{
  "n_layer": 8,
  "d_model": 256,
  "n_experts": 128,
  "experts_per_token": 6,
  "d_expert": 48,
  "d_shared_expert": 0,
  "activation": "reglu",
  "moe_layers": [1, 2, 3, 4, 5, 6, 7],
  "router_score": "softmax",
  "normalize_top_k": true,
  "routed_scale": 1.0,
  "balance_loss": 0.0023,
  "balance_bias": false,
  "router_z_loss": 0.0001,
  "init_std_router": 0.0257,
  "lr_router": 0.001,
  "vocab_size": 8192,
  "norm": "rmsnorm",
  "norm_eps": 1e-05,
  "tie_embeddings": false,
  "optimizer": "soap_variant",
  "lr": 0.00263,
  "beta1": 0.95,
  "beta2": 0.99,
  "batch_tokens": [16384, 32768, 49152],
  "seq_len": 512,
  "train_tokens": 328400000,
  "steps": 10360,
  "dataset": "wikipedia_en"
}
Below are experts of layer 3 (counted from 0) of a mixture-of-experts language model. Rows are named router (the router's row for the expert), gate (a neuron's input weights, with its number), up (a neuron's input weights, with its number) and show model dimensions 0-255. Each number is 128 + 32 x the weight over its row's rms, rounded and kept within 0 to 255.
Before each expert's rows: "gets" lists some tokens that make up at least twice as much of what it gets as of all text; "comes after" lists some tokens at least twice as common just before its tokens as in all text. This comes from a sample of Wikipedia text that the model never trained on. Tokens count by the router's weight.

# expert 106
gets: ",", " York", " University", " London", " United", " by"
comes after: ",", ".", ")", " New", "\"", " The"
router [166 153 147 116 148 106 131 101 129 141 122 123  98 120 118 129 147 143  95 136 141 124 152 154 127 121 164 140 130 141 151 127 105 136 108  62 183  89  89  98 119 122  89 140 108 163  69 147 168 184 190 154 106 142 118 110 167 129 149 112 110 153 107  87 115 128 107 155 138 143 130  68 125 123  64 104 110  72 148 116 143 196 127 160 112 151 114 170  94 147 142 147 153 161 173 138  89  42 155  91 124 159 173 127 140  83 229 118 150  97 188 133 129 162 118 151 149 116 143 138 145 166 129 189 162  48 178 162 143 141  82 124 151 125 123 144 151 161 114 215  96 167  57 141 118 143  90 109 128 110  77 161 131 109  89 191 184  74 144 101 170 198 169 145  99 137 165 107  91 106 135 134 107  50 157 104  62 106 156  99 147 168 109 162 129  96 122 116 171 129  96  70 129 134  61 122 154 141 137 120 113  76 125 101 102  85 151 139 175 100 131 139 150  96 131 137 138 137 120 192 118  90 160 133 126  94 128  68 125  77 202 151 134 123 185 188 129 112 145 122  95 111 162 130 165 161 175 129 169 138 136  97 138  88 179 141]
gate0 [118 125 182  52 127 153 118  62 116 146 143 119 129 109 196 177 141 101 137 195 140 190 128 138 113 131 128 134  95  69  55 132  85 121 161 111  85 162  83 142 174 114  55 129 107  90 142  70 123  73 114 129 135 135 140  95 113 130 152 126 124 114 115 189 155 130 127 149 108  31  97 115 132 144 123 181 145 147  95 114  79 137  80 126  52 125 129 129 127  81 168  59 139 112 193  63  86 140 196 119  90 121  97 117  73 131 126 157 136 151 131 121 125 159 169 103 171 160 113 145  74 127 131 128  94 134 119 147 203 111 101 157 137 153  58 233 160 169 138 131 160 130 175 105 226 143 112 103 104 218 123 139 109 142 137 140 152  77 131 134 117  93  78 169 118  79 173 120 141  87  95 132 125 117 107 115  97 111 110 142 125 130 186 143 124 132 128 128 128 122 140 163 100 133 123 136 174 136 143 141 190 100 117 114 159 113 115 112 177 171 160 128 126 136 135 156 138 126  65 148 135  97 172 139 142 130 122 188 122 117 102 163 124 125 143 128 145 134 132 120 114 127  96 168 145 110 114 122 139 158 160 174 108 111  55 121]
up0 [177 125  79 109 139 127 144 140 123 101  75 131 111 130 137 145 133  60 179 129 124 142 140 156 133  80 184 128 130 159  91  92 192  81 203 119  31 185 113 135 133  84 177 121 121 136 105 137  88  94 100  83  77  89 155 133 159 178 128 156 154 136 168 127 104 164 109 109 134 117 201  92 130  93 126 203 153 151 140 131 131 158  84 118 122  94 153 133 112 143 171 166 166 140 139 145 118  96 162 148 169  96 143 120  93 155 136 131 126 141 130  84 180 133 147  85 149 180 125 131 139 103 127 148 118 135  87 150 126 114 106  93 144 189  58  12 161 170 153 173 137 131  95 149  58 124 142 118  86 136 132 143 123  97 183 120 123 101  99 144 126 131 212  96 136 144 114 152 106 113 133 108 152 110  80 138 133  72  90  71 131 128 135 141 134 138 116 119 103 169 125 132 171 132 206 120 106 110 136 129 181 127 112 155 100 138 104 106 118 127 152 149  83 128 147 169 125  78 128 127 126 120 164 145 168  69  85 171  51 139 111 148  88  73 151 192 161 123 119 208 104  76  83  97 128 122 111 125  97 123 104 152  79 123 158 165]

# expert 104
gets: "\n", "-", "\n\n", "=", "|", "\n "
comes after: "\n", "=", ")", " information", " =", " classification"
router [134 125 204 105 147 117 141  87  60  70 132 107  54  94 108 155  93  97 104  84 103 194 138  85 118 161 108  84 132 128 161 156  88 194  98 113 104 107  90  91 125  92 147 139 179 151 164  72 165  94 125 148  80 133 136 169 145 114 159 149 114 141  81 148  85 133 116 163 141 116 135 119 101 122 135 131 158 101 100  96 101 114 115 106  72 148 142 141  57 139 135 129 123 139 200 150 128  99 172 113 119 173  33 134 165 111  83 102 170  92 121 109 117 133  98  62 140  95 172  65 125 148 141 118 162 125 156 131 113 174 132 128  86  90 114 157 131 112 139 113  89 165 108 136 177 156 151 122 149 125 133 124 147 182  79 147 136 152 105 170 167  94 199  98 141 116 147  72 147 132 136 121 103 115 146 128  97 132  97 109 152 173 152 127 195  93 112  93 176 136 136  95 114 154 110 148  80 118 149 172 110  84 197  92 141  90 130 160 131  82  95 137  93  52 165 101 123 178 156 158  79 117 158 159  98 101 136 130 136  93 190 190  98 151 112 143 101  67 132 129 128  97 159 147 151 133 106 130 213 134 186  89  91 124 134 122]
gate0 [130 205  71 133 144 128  82 129 118 136 154 129 123 116  91 107 119 125 108  70  79 113  49 125 141 134 128 135 118 102  71 130 129  84 130 140 186 122  95 146  99 102 134 176 121 122 176  80 132 110 169 154 106 132 116 121 102 150 118 143 124 101 101 107 123 114 139 137 127 158 128  50 129  65  51  77 125 106 104 110  85 171 136 107 134 118 133  39 164 131 131 109 127 127 119 145 119 128  85  88  61 146 128 122 146 123 126  76 135 128  84 143 120 128 128 114 172  18 129 142 119  79 196 103 131 115 126 121 124 173 134 110 188 110 109 125 130 172 128 104 120 202 183 125 208 115 130 126 159 210  67 171 147 152 132 125 132 121 125 110 138 135 128 143 157 143 127 109 130 129 130 149  94 121 101 143 107 127  91 118 208 140 125 156  68 139 160 128 135 103 161 109 166 132 124 117 104 126  25 124 215  72 133 123 125 112 159 142 130  96 120 122 122 163 129 130 126 145 129  50  74  52 129  81 140 137 133 125 177  86 129 171 133 163 134  71 132  84 119 163 106 189 168 125 178 120 174  97  78 133 126 171  86 134 128 110]
up0 [ 97 130  64 221 128 130 128  63 136 153 132 142 130  62 115 131 116 142  92 140 183 141  86 118 161  75 217 127 117 116 110 111 131 126 142  41 126 127 144 182 113 137 119 137 139 184  78  54 129 136 164 109 156 139 165 120 161 146 161 150 129 127 129 129 124  65 137 119  95 127 134 132 110 120 143 107 127 168 110  55 130 140 133  85 160 125 221 131 125 129 111 144  35 109 141 160 138 107 124 113  98 127 141 124 156 136 119 108 124 125 128 159 148 128 106 142 130 122 139 124  96 129 136 122 101 140 158  61 114 123 141 102  55  58 166 126 143 137 138 183 146 108  74  96  58 160 109  82 127 124 179 128 103 125 103 146 113  71 123 155 181 126  80 162 131 132  91 198 129 129 143 128 127 105  91 130 181 128 163 126 110 145 143 196  98 121 146 141 130 122 131 111 119 136  99 119 131 163 127 128  93 133 134 130 116   0 147 114 144 129  59 131 170 154 158 122 165 164 131 125 101  64  82 128 113 114 169 135 162 192  85 118  67 143  70 128 174  88  98 176 140 153 172 133 154 138 131 116 104 105 134 127 132 217 157 153]

# expert 5
gets: " |", ";", "|", ":", " –", " -"
comes after: "  ", ")", " 0", "%", "0", " —"
router [211 116 156 146 130 115 134  96 145 117  91 183 125 110  93 143 137  63 133 105 113  96 193  91 103 198 150 139 107  99 155 158 105 124  97 114 187 111 106  54  91 141 169 173 164 121  99 179 139 168 175 105  78 100 132  79 136 126 144 131 185 117  94 112 113 131  93 167 124 173  87 160  88 128 104  56 117  52 128 101  57 165 112 157 101 156 140 162 102 143 175 130 158 144 151  96 125 128 153  94 108 144  94  96 138  79  80 151 184  97 114  71 107 127 100 214 153 107 152 170 134 157 139 146 122 152 150 137 107 139 112  84 110 118 160  88 130 171 105 121  33 175 112 100 128 146 114  71  93  97 121 154 163 122 145 109 245 145 122 114 159 170 183 193 151 100 129 122 111 121  91 140 121 140 155  80 135  75 161 144 148 123 146 141 133 124 176 156  88  79 148 110  89 129 133 144  82  86 125 121 173 150 156  99 153 113 180 127 128 119 147 137 137 118 133  95 149 135 128 141  70 134 115 119 107  63 122  97 124 145 138 130  70 152 124 121 134 120 107 160  47 106 180 113 181 130 127 133 132 146 109 123 154 131 124 100]
gate0 [134 131  97 156 106 128 127 172  69 106 128 134 121 145 145 144 160 138  54 134 149 124 136  59 123 192 210 128 116  78  19  53 167  92 125 140 168  86 133  95 130 134  55 115  64 160 102  77 170  68 144  29 128 150 102  94 137 127 153 165 151 150 120  95 120 115 177 100 116 116 125 101  79 151 139 127 135 136 129 144 212 131 150 106 123  92 121 144 132 144  92 158  92 110 152 132  75 118 125 130 144 112 129 108 118 126 137 130  96 149  89 113 188  85 125 132 127 127 115 128 149  89 108 126 150 154 140 126 116 155  82 130 114 125 180  66 123 126  97 140 122  76  67 126 113 106 178 129 143 121 142 171 164 123 159 128 105 126  46 129 127 133 161 133 112 128 152 125 142 129 215 151 160 138 191 222 119 205 104 126 102 117 128 107 119 155 147 148 121 147 135 161 125 163 229  86 135 134 166 177  98 132  99 142  82  88 125 133 117 133 135 113 137  90 133 120 106 104 131 143 100 126 142  89 127  95 113  97  99 129 152 129 132 156 173 146 124 178 139 129 121  95 201 163 101 128 117  71 201 123 168  81 117 106 135  92]
up0 [124 123 130 120 109 163 167 144 188 187 125 126 111 121 108 126  66 163 163 126 136  61 146 124 113 151 115 137 141 113 149 131  98 141 175 139 129 116 124 173 168 147  98 114 103 129 122 123 133 143 150 133  90 167 148 182  89 121 128 129 131 118 125 133  48 139 144 130  94  45  72 137 172 195 103  97  86 118 115 130 100 129 134 104 129 149 115 148 144 199 128 176 124 155 108 209 130 164 142 143 101 135 119 138 203  85 132 115 149 161 130 150 107 156 139 129 180 126 121 110  56 125 134 131 170 114 149 128 128 124  97 102 126 129 164 133 128  92 124 151  81 130 130 126 129 102  26 128 146 121 126 147 129 163 129 128 128  99 155  89 139  84 130  66 129 135 130 154 147 140  79 133 139 174 174  49  71  99 150 111 114  62 114 137 111 127 118 111 143 159 144 165 129 108 116  90 152 120 133  51 154 154 117 174 134 140  80 148 127 130 128 110  98 109  45 174 128 145 126 130 134  50 144 113 180  99 139  65  67 143 146  59 113 148 169 162 203  84 129 128  96  96 114 202  56 132  55 132 237 155 143 151 136 127 114 146]

# expert 109
gets: "\n", "|", "-", "\n\n", "\n ", ":"
comes after: "\n", " |", ")", "-", "|", ":"
router [139 166 148 106 146  73 117 119 117 110 128 112  82 101 119 120   6 120 114 116 124 154 157  92 121 142 116  96 206 107  84 147  95 165 120  73 139 110  63 123 126 149 172 126 133 145 122  85 136 144 142 142  67 118 148 150 199 111 150 118 139 150  76 134 114  83 128 117 153 108 100 146  82 107 127  64 166 166 102  94 109 150  62 145  99 144 116 180 106 106 173 103 102 131 183 176 102 129  83  75 136 220 129 118 120  85 126 106 134 130 166  88 124  89 114 111 147 143 161 156 107 130 115 178  99 156 132 116 124 136 105 135 129 117 100  75 164 113 142 194  29 157 104 137 186 113 133  98 118 103 157 119 164  94 101 141 148 185 174 169 153 135 189 145 137 123 150 100 132 170  80 140 101 146 118 134 129  55  62 144 134 153 157 163 174 134 115 156 124 128 109  99 161 156 154 114  59 120  74 147  86  90 151 175  77 129 101 107 181 107 107 135 110 114 114 118 179 122 109 131  85 125 144 133 147  90 195  60 109 163 159 144 120 156 187 133 104  90 123 127 119  99 159 175 163  92 157 158 132 138 112 172 136 112 151  93]
gate0 [125 134 155 128 144 127 142 108 160 145 142 128 128 133 215 179 101 210 220 132 107 125 119  95 163 120  84 144 147 118 126 133 127 113 108 125  98 131 122 167 133 130 149 124 146 112 106 152 121 106 244 100 147  97 123 197 145 106 118 114 128 154 137 124 126  74 107 144 113 124  89 130 114 167 132 134 159 133 120 132 128 151  51 144 161  71 125 121 101  68  43 110 173 132  67 151  83 128  93 108 155 131  33 126 143 133 121 236  65 134 123 181 124 119 129 108 157 128 128 123 121 217 117 117 131 146 125 142 121 109 124 146 116 121 127  86 129 205 128 153 124 108 134  92 105 118 120 123  55 112 159 140 121 121  90 102 127 135 148 143  89  82 131 103 117  92 121 145 136 165 146 129 190 150 127 134 107 140 158 174 141 120 129 139 160 130 176 150 117 126 123 165 132 177 130 182 108 175 130 126 168 127 192 126 127 126 132 129 127 144 128 184 119 140 116 127 114  84 201 146 137  92 119 130 153 119 169 121 118 153 248 124  97 150 169 124 108 171 184 152 122 140 171 122 115  44 130 106 134 145  92 101 126 228 163 124]
up0 [ 68 126 153 132 124 124 120 120 167 153  98 130 122 180 122 213 102 148 147 140 101 130 109 181 166  98 116 130 156 143 217 126 123 176 119 126  96 144 152  85  91 142 128 115  55 133 127 124 102 129 101 151 127 117 189 111  92 153 136 148 121 108  37 105  86 134 141 225 121 130 111 131 125 141 113 198 208 101 145  99 128 149 122 146 128 137 125 119 111 119 158 129 121  91 134 121 183 174 183 130  89 134 193 146 150 122 115 102 128 124 139 113  70 106 152  93 152 105 135 169  65 114 104 210 151 152 130 122 104 129 128 127 126 126 140 185 167  78 153  81  39 142  42 127 194 134 129  93 108 140 126 169 109  92  40 128 142 106 127  96 138  76 150  62 164 161 124 168 160 147 136 132 118  84 160 148 131  75  79 112  78  63 192 124 135 157 124 154 122  85  89 135 119 102 101 123 116 134 136 134  83 136 168 145  91 160 107 156 124 139 107 117 127 132 102 115 130 164 130 155 164 140  98 123 104 162 130 132 122 126 114 124 128 148 127 168 129  30 111 116 203  82 126 138 121 184  68 114 104 138  83 132 114 125 115 135]

# expert 60
gets: "\n\n", "=", " \"", "In", "Personal", "Career"
comes after: "=", ".", "\n\n", "-", ")", " ="
router [136 123 166  54 141  92  97  85 139  83 103  86  81 113 103 110  76 113 123 167 121 139 172 164  93 129 149 123 175 149 100 151  57 169 138  80 195 143 112 154  93 122 135 145  87 162 154 111 136 148 147 132 108 126 107 145 176 126 122 125 155 147  85  76 109 103 150 126 132 144 100 106 140 139 114 108 134 140 104 119 133 117 147 142 155 123 130 168  95  95 171  98 152 141 140 170 140 150 124 120  94 178 121  77 175 138 130  83 124  79 148  77  18 125 104 126 137 112 151  99 183 184 152 147 117 123 137 121  99 150 124  92 102 137  97 126 117 167 155 159  56 147 103  94  99  94 158 129  87 161  76 165 144  64 118 148 175 128 150  83 201 155 167 122 124 113 153  92 132  88 103 142 148 116 169 130  85  92 121 126 148 140 119 155 165  91 123 133 129 106  96  81 172 169 166  99  81  57 105 165  82  94 103 153  69 129 106 107 146 150 160 160 119 112 163 174 151 182  85 220  91 213 198 146 157 138 168  76 135 151 136 147  64 151 127 151 134 132  99 135 115  79 190  97 182 117 127 162 129 108 108 149 124 133 174 123]
gate0 [ 75 108 101 121 122 101 127  86 128 124 153 162 125 125 128 126 132  97 125 127 122 210 125  65 136 118 136 130 132 122 129 134 244 133 121 129 145  86  33  94 147 134 108 130 157  93 128 147 127  61 127 154 176 173 172 122 131 119 115 128 140 195 128 124 157 106 121 128 102 120 243 123 145 135 130 176 111 201 110  25 181 145 108  79 136 113 116 162 142 131 129 118 159 122 135 136 133  78 146 128 126  86 119 127  86 127 135  91 124 143 139 129  92 150 161 127 145 181 101 128 127  83  90 126 195  78 133 129 162 183  66 130 141 168 167 127 120 127 155 127 128 102  38 137 113   0 106 139 123 108 117 115 130 127 128 188 110 169 149 198 127 126 128 122 134 107 116 100 154 161  90 126 140 120 129 101 108 114 121 161 105 112 141 123  47 121 123 140 153 129 118 112 153 128 118   7 190 130 128 115 139 191 146 126 136 128 138 134  99 153 128 159 130 113 107 171 121 138  91  54 102 127 119 134 108 114 120 131 144 136 117 170  64 104  81  81 106 129 161 111 138 135 146 131 140 158 125  76 124 117 180 144 128 121 138 137]
up0 [177 109  93 140 123 133 123 211 165 186 130  95 123 126 142 111 154 151 122 119 158 145 130 121  83 126 199 104 122 131 133 126  88 114 149 132 136 131  92  86 164 123 129  85  82 152  70 129 122 120 119 120 138 127  74 110 162 116 105 159 115 132 111 128 154 128 113 102  96 135 124 129 124 155 129  32 151 180 122 153  66 116 125 121 132 139 143 103 205 121 169 175 138 128 124 132  85 110 133  54 148  83 115 105 165  68 127 137 114 112 148 148 127 173 144 198  53 135 139 219  92 128  97  85 137 144 141 121 139 131 142 126  98 107 130 122 126 134 111 127  93 128  86 129 131 164 103 148  72 103 125  21 104 127 101 138 123 124 186 127 132  90 128 128  84 124 139 121 141 132 119 107 148  80 130 137 128  94 134 125 141 172 123 183 239 142 123  63 112  64 137 156 168 127  58 159 150 112 128 109  78 135  73 139 128 121 128 128 117 200 126 112 122 145 113  78 153 124  75 159 119 101 147 167 224  94 133 165 122 144 125  49 125 113 204 128 155 184 162 144 165 128 129 125 183  67 123 137 144  71 125 121  70 131 151 125]

# expert 34
gets: "\n", "\n\n", "  ", "\n ", " two", " three"
comes after: " |", "|", "=", " =", ".", ")"
router [149 182 141  85 151  82  86 123  90  91 123 129  69 106  89 154  75  91 140 110 158 111 160 105  85 187 101  85 152 123 131 125 108 139 120 142 177 108  92 137 144 125 162 141 127 201 170  92 106 188 104 128  82 117 114 109 130 132 147  56 143 143 116 160  61  76  78 162 165 100 158  89 122 134 151 116 153 140 161  69 146 128 156 134 120  75 146 182 145 133 152 125 136 134 144 192 148 105 166  73 103 171  88 109 144 121 157  81 132  73 141  87  89 144 122 113 148 122 177 130  98 150 106 123 123  85 190 170 129 169 132 108 175 104 126 123 113  96 148 204  59 138 101 120 139  86 138 149 156 176  62  94 201 142 118 137 162 136 132 195 116 135 146 117 147 152 139 129 119 131 162 135 123 121 176 139  91 105  75 115 171 154 149 171 124 148 149 137 116 144 139 114 134  97 163  80  62  84  73 172 101  83 120 134  86 125  89  91 149  62 146 183  96 146 189 112 142 115 148  91  62 137 164 158  88  96 171  79 120 101 152  97  87 148 116 130 121 102 122 104 118 138 141 134 227 141 124 130 158  86 128 130 113 110 135  85]
gate2 [158 128 187 116 190 139 108 112 110 155  94  55 129  74 125 140 153 131 119 133 148 127 123 128 121 127 153 138 128 130 155 129 141 128 128 119 125 123 130 149 152 119 127  80  58 132 128  81  66 126 137 140 130 144  77 125 110 131 123  93 151 128  95  81 156 125 134  48  89 119 135  56  77 127 138 132 197 207 125 145 159 194 209 157  71 106  78 165 134 127 104  83 130 161 121  88 123 128 132 130 126 134  67 136 103  95 123 144 182 126 135 119 129 133 175 113 148 160 121 127  97 128 138 183 156 120 189 104 121 112 198 126 101 121 115 122 124 150  75 108 151 146 118 159 137 100 142 126  76 168 137  67 131 129  98 186 138 148 163 114 123 110 216 123 128 118 129  72 109 126 128  86   1 116 144 131  37 126 178  85  94 133 121 113  88 138 188  63 133 133 101 126  83 151 161 133 160 103 142 132 164 184 175 142  96 127 134  88 142  61 182 131 129 170 153 113 169 143 136 120 109 117 108 131 128 204  93 118 173 129 165 128  95 155 135  95 109  76 128  89 142 139 125 144 132 134 121 132  97 140 116 127  42 165 167 108]
up2 [145 124 152 126  74 121 162 167 103 131  98 164  75 135 130 128 130 213 130 137 125  88  66 148 159 123 126 114 118 127 129  92 125 101 115 104  84  87 145 100 129 129 148 128 145 143 119  89 133  98 132 144 110 115 128  41 165 164 143 135  71 139 174 129 130 153  76 110 129 113 140 132 126 132 123 169  95  50 107 136 136 131 139 120 126 122  90 136 189 137  78 103 174 165 135  48 137 130 149 147  60 121 172 128 123  74 172 133 135 151 128 127 121 155 128 130 128 125 180 139 111  73 125 145 121  56  99 109 132  94 134 132 117  78 128 146 158  99 130 122  30 141  96 140  96  79 126 122 130 144 114 138 132 150 170 188 103 103 190 121 235 168 149 123 109  80 132 117  17 163 114  71 125 130 159 114 227 120 102 192 133 118 124 116 113 118 125  56 119 125  50 119 121 135 124  91 123  85  82 130  96 128 122 124 206 128 193 129 128 121 126 171 133 172 151 114  92 132 124 100 133 130 116 101 143 126 129 165 129  52 131 150 185 128 136 141 129 141  75 120  91 111  91 121 176 136  99 121  91 126  99  86 129  92 172 188]

# expert 65
gets: "–", ".", ",", ":", "/", " ."
comes after: " 1", " 0", " 2", " 3", " 6", " 4"
router [181 163 159 112 178  77 100  99 129 137  97 164  97 107 108 133 110  94 117 117 141 159 116 185  91 159 109 133 175 177 110 155  93 141 134 107 169  73 134 165  74 112 193 165 125 118  85 112 163 119 127 168 139  98 139 122 183 161 135 127 190 156  51 114 106  91  57 148 170 190 132 125 153 119 148  69 160  69  88 125  98 155  92 148  63 115 123 143  85 140 117 110 206 129 156 157  92 110 165  87 126 176 121  71 174 144 101 140 129  83 117 107 120 135  96 158 117 101 154 145 132  96 141 136 172  80 108 140 161 187 130  86  94  69 180 191 170 161 155 114 106 155 112  92  57 126 112 113 159 104  93  66 116 116 151 156 107 175 158 156 126 150 145 145 113 132 147 113 113 114 150 136 203 129 132 177 114 108 130 125 168 152 103 151 104  99 209  88 139 115 107 139 192 168  91 121 121 132 110 139 123 106  85 110 119 147 152 155 188  79 168 133 126 140 112 138 125 104 124 117  76 134 190 113 139 191 193 162 106 142 127 104  64 136 155 103 109 167 138 127 124  95 134 110 168 124 185 141 174 158 110 112 172 120 123 119]
gate1 [125 148  85 139 177  20  96 135 202 130 120 150  93 122 102  88 127 125 175  74 126  90 115 141 139 124 128  42  99 131 129  66 101 119  98 121 130 233 164  70 140 210 153  85 129 100 127 176 177 192 115 156 158 139 131 179  86 113 152 128 120 104 129  95 147 119  86 169 123 106 130 136 126 140 115 114 124 110 127 129 129 130 149 126 126 129 130 162 116  83 150 147  97  50 127 111 154 186 136 114 150 138 155 143 125 136 132 134 164 120 108 112 119 131 178 137 124 155 161 126 126 128 163 108 139 134 127 136 139 130 148  95 136 125 125 126 125 248  83 133 157 138 123 127  85 138 131  68 143 129 214  96 129 137 122 139 134 131 127 140 131  94 158  91 138 183 121 146 119 168 125 127 146 153  11  97 168 147 126 125 103  88 177 119  62 144  18 128 146 141  85 127 109 119  95 126 121 116 126 151 119 154 170  95 131 146  57 140 107 144 110 127 141 140 134  20 128 131 144 146 129  89 126 120 104 120  72 123 129 135  56 124 127 130  97 101 120  89  98  83 137  80 107 127 119 123 104  62 133 135 136 153 121 195 148 141]
up1 [165 108  93 134 131  98 122  97 174 127 107 128 139 128 127   0 189 152 138 140 129 133 122 130  95 185 125 156 154 117 125  62 113 123 117 125 123 131  83 167 123 159 122 144 134 128 128 131 127 101  73  39 120 154 107 108 129 144  56  69 129 124 131  89 129 163 143 140 100 159  68 141 130 122 149 189 134 115  92  52 153  58 108 144 121  76 138 169  25 139 106 135 103 120 148 156  89 152 127 103 138 136 114  99 120 117 113 109 105 136 135 142  95 139 129 122 142 173 146 153  87  94 117 135 119 133 107 143  94 139 129  97 132  74  89 128 111  86  99 178 144 129 133  91  63  62 128 117 188 134  19 132 126 117 178 154 124 121 125 143 114 121 101 105 105 124 127 170 107 129 159 122 145 146  99 126 121  90 116  38  86 117 145 154 129 202 120 145 125 134  79 135 110 171  95  98 127 118 127 199 142 181 106 112 128  69 123 180 138 148  85 191 144 146 151 155 140 163  73 111  96 146 129 109 141 125 145 124 100 171 126 128 128 160 216 146 128 107 132 148 143 124 130 195 124 149  63 136 152  96 122 167 129 119  94 151]

# expert 14
gets: "=", " =", "\n\n", " also", " career", " \""
comes after: "=", "\n\n", " =", " also", "History", "See"
router [156 104 122  95 148  73 124  51 176 149  87 115  95 119 134 161  68  78  97 110 185  91 163 197 126 184 171  56 139 107 113 100 106 185 145 144 169 113 120 132 136 172 187 144 130 176 138 159 112 124 160 148 129  45 116 148 161 146 101 126 180 120  91 100 117 152 124 112 165 165 189 152  97 131 131 191 121 134 162  25 142 166 133 132 137 106 111 136  95 145 147 139 160 156 156 161 157 133 164 156  80 119 130  78 176 111 107 129 189  81 126 102  56 113  61  95 131 129 172 186 206 144  92 144 142 137 117 126 109 214 101  86 111 131 112 152 131 138 158 133  97 154  88  91 139 139 118  82 126 185  94 149 112 200 100 190 142 125 135 138 194 121 167 155  94  93 169 131 113  99  72 134 134 162 114 145 118 119 123 119 146 111 145 106 150 147 113  83 102 140 126  70 102 121 102 148 135 111 188 103  98 143 143 125 145 176 145  99 115 107 114 128 158 129 118 126 158 106 126 103  80 205 174 114  42 102 134 124 147 112  98 146  90 135 118  96 137 121 160 133 120 103 179 124 143 145 110 173 110 119 146 137 122 112 139 140]
gate0 [112  97 161 102 155 128 168  81 110 130  89 124 127 103 123 125 195 163  87 116 133 158 164 129 215  57 136 229 143  97 130 155 136 136 111 110 140 115  74 123 128 130 121 127  93 137 145 160 128 135 124 157 147 122 121 165 115 128 158 131 112 176 138 129 110 130 165 115 117 130 186 125 124 121 138 115 125  82  36  94  82  76 149  38  93 129 118  80 121  69 116 125 128 145 158 126 118 156  27 127 103 119 133 198 115  60 129 120 141 212 100 143 123 164 135  95  86 130  99 120 137 143 183 138 102 155 123  36 158  40 161 141  73 130 130 145 121 104 149 120 132 131 138 135 111 102  70 117 107 113 126 105 157 134 121 126 135 149 143  49 140 129 143 164 123  93 142 174 129 131 154 136 124 136  82 108 196 100 108 183 126 127  84 179 129 102 164 128 128 124 129  60 102 155 240 144 138 122 164  84 123 137 106 129 123 135 124 117 137  89 123 169  94 113 140 111 100 128  83 145 121 143 147 110 150 128 157 107 170 124 192 126 193 163 126 100 136  87 145 122 118 132 130 135 152 129 147 134 121 198 216 109 109 168 147 139]
up0 [119 132 129 136 106 164 150 122 128 121 119 170  62  91 174 126 105 130 162 133 143 133  83 131 172  96  69 134 124 128 130 113 141 119 136 128 106 179  90 132 127 135  38 142 126 129 103 150 163 116  75 114 126 114 110 135 112 175 131 127 128 116 110 103 222 132 191 131 131 199 145 105 140 126 178  98 227 101 121 153 149 128 132 119  94 111 175 215 154 108  94 129 123 128 164  36 117 181 141  94 160 169 105 135 112 127 127 131 177 130 108 129 130 167  91 133 187  79 135 158  81 121 104 167 175  92 127 107 110 126  90 143 129 149 149 131 133 136 101  25 129 120 162 127 176 116 102 152 129 111 145 117 115 118 121  73 133 145 179  93 121 165 153 136 124 163 113 137 184 135 117 102  83 173 143 121 110  85 144 128  35  85 130 154  16 119 120 122 132 132 123 119 133 123 134 138  96 169 129 122  93 154 135 134   0 155 122 128 124 126 150 162 112 147 210  96 110 149 156 126 130 128 105  55 132 196 145 182 150 123 142 171 160 126 172 132 135 120 131 111 122 131  85 110 133 147 132 176 147 107 123 184 133 139 141 149]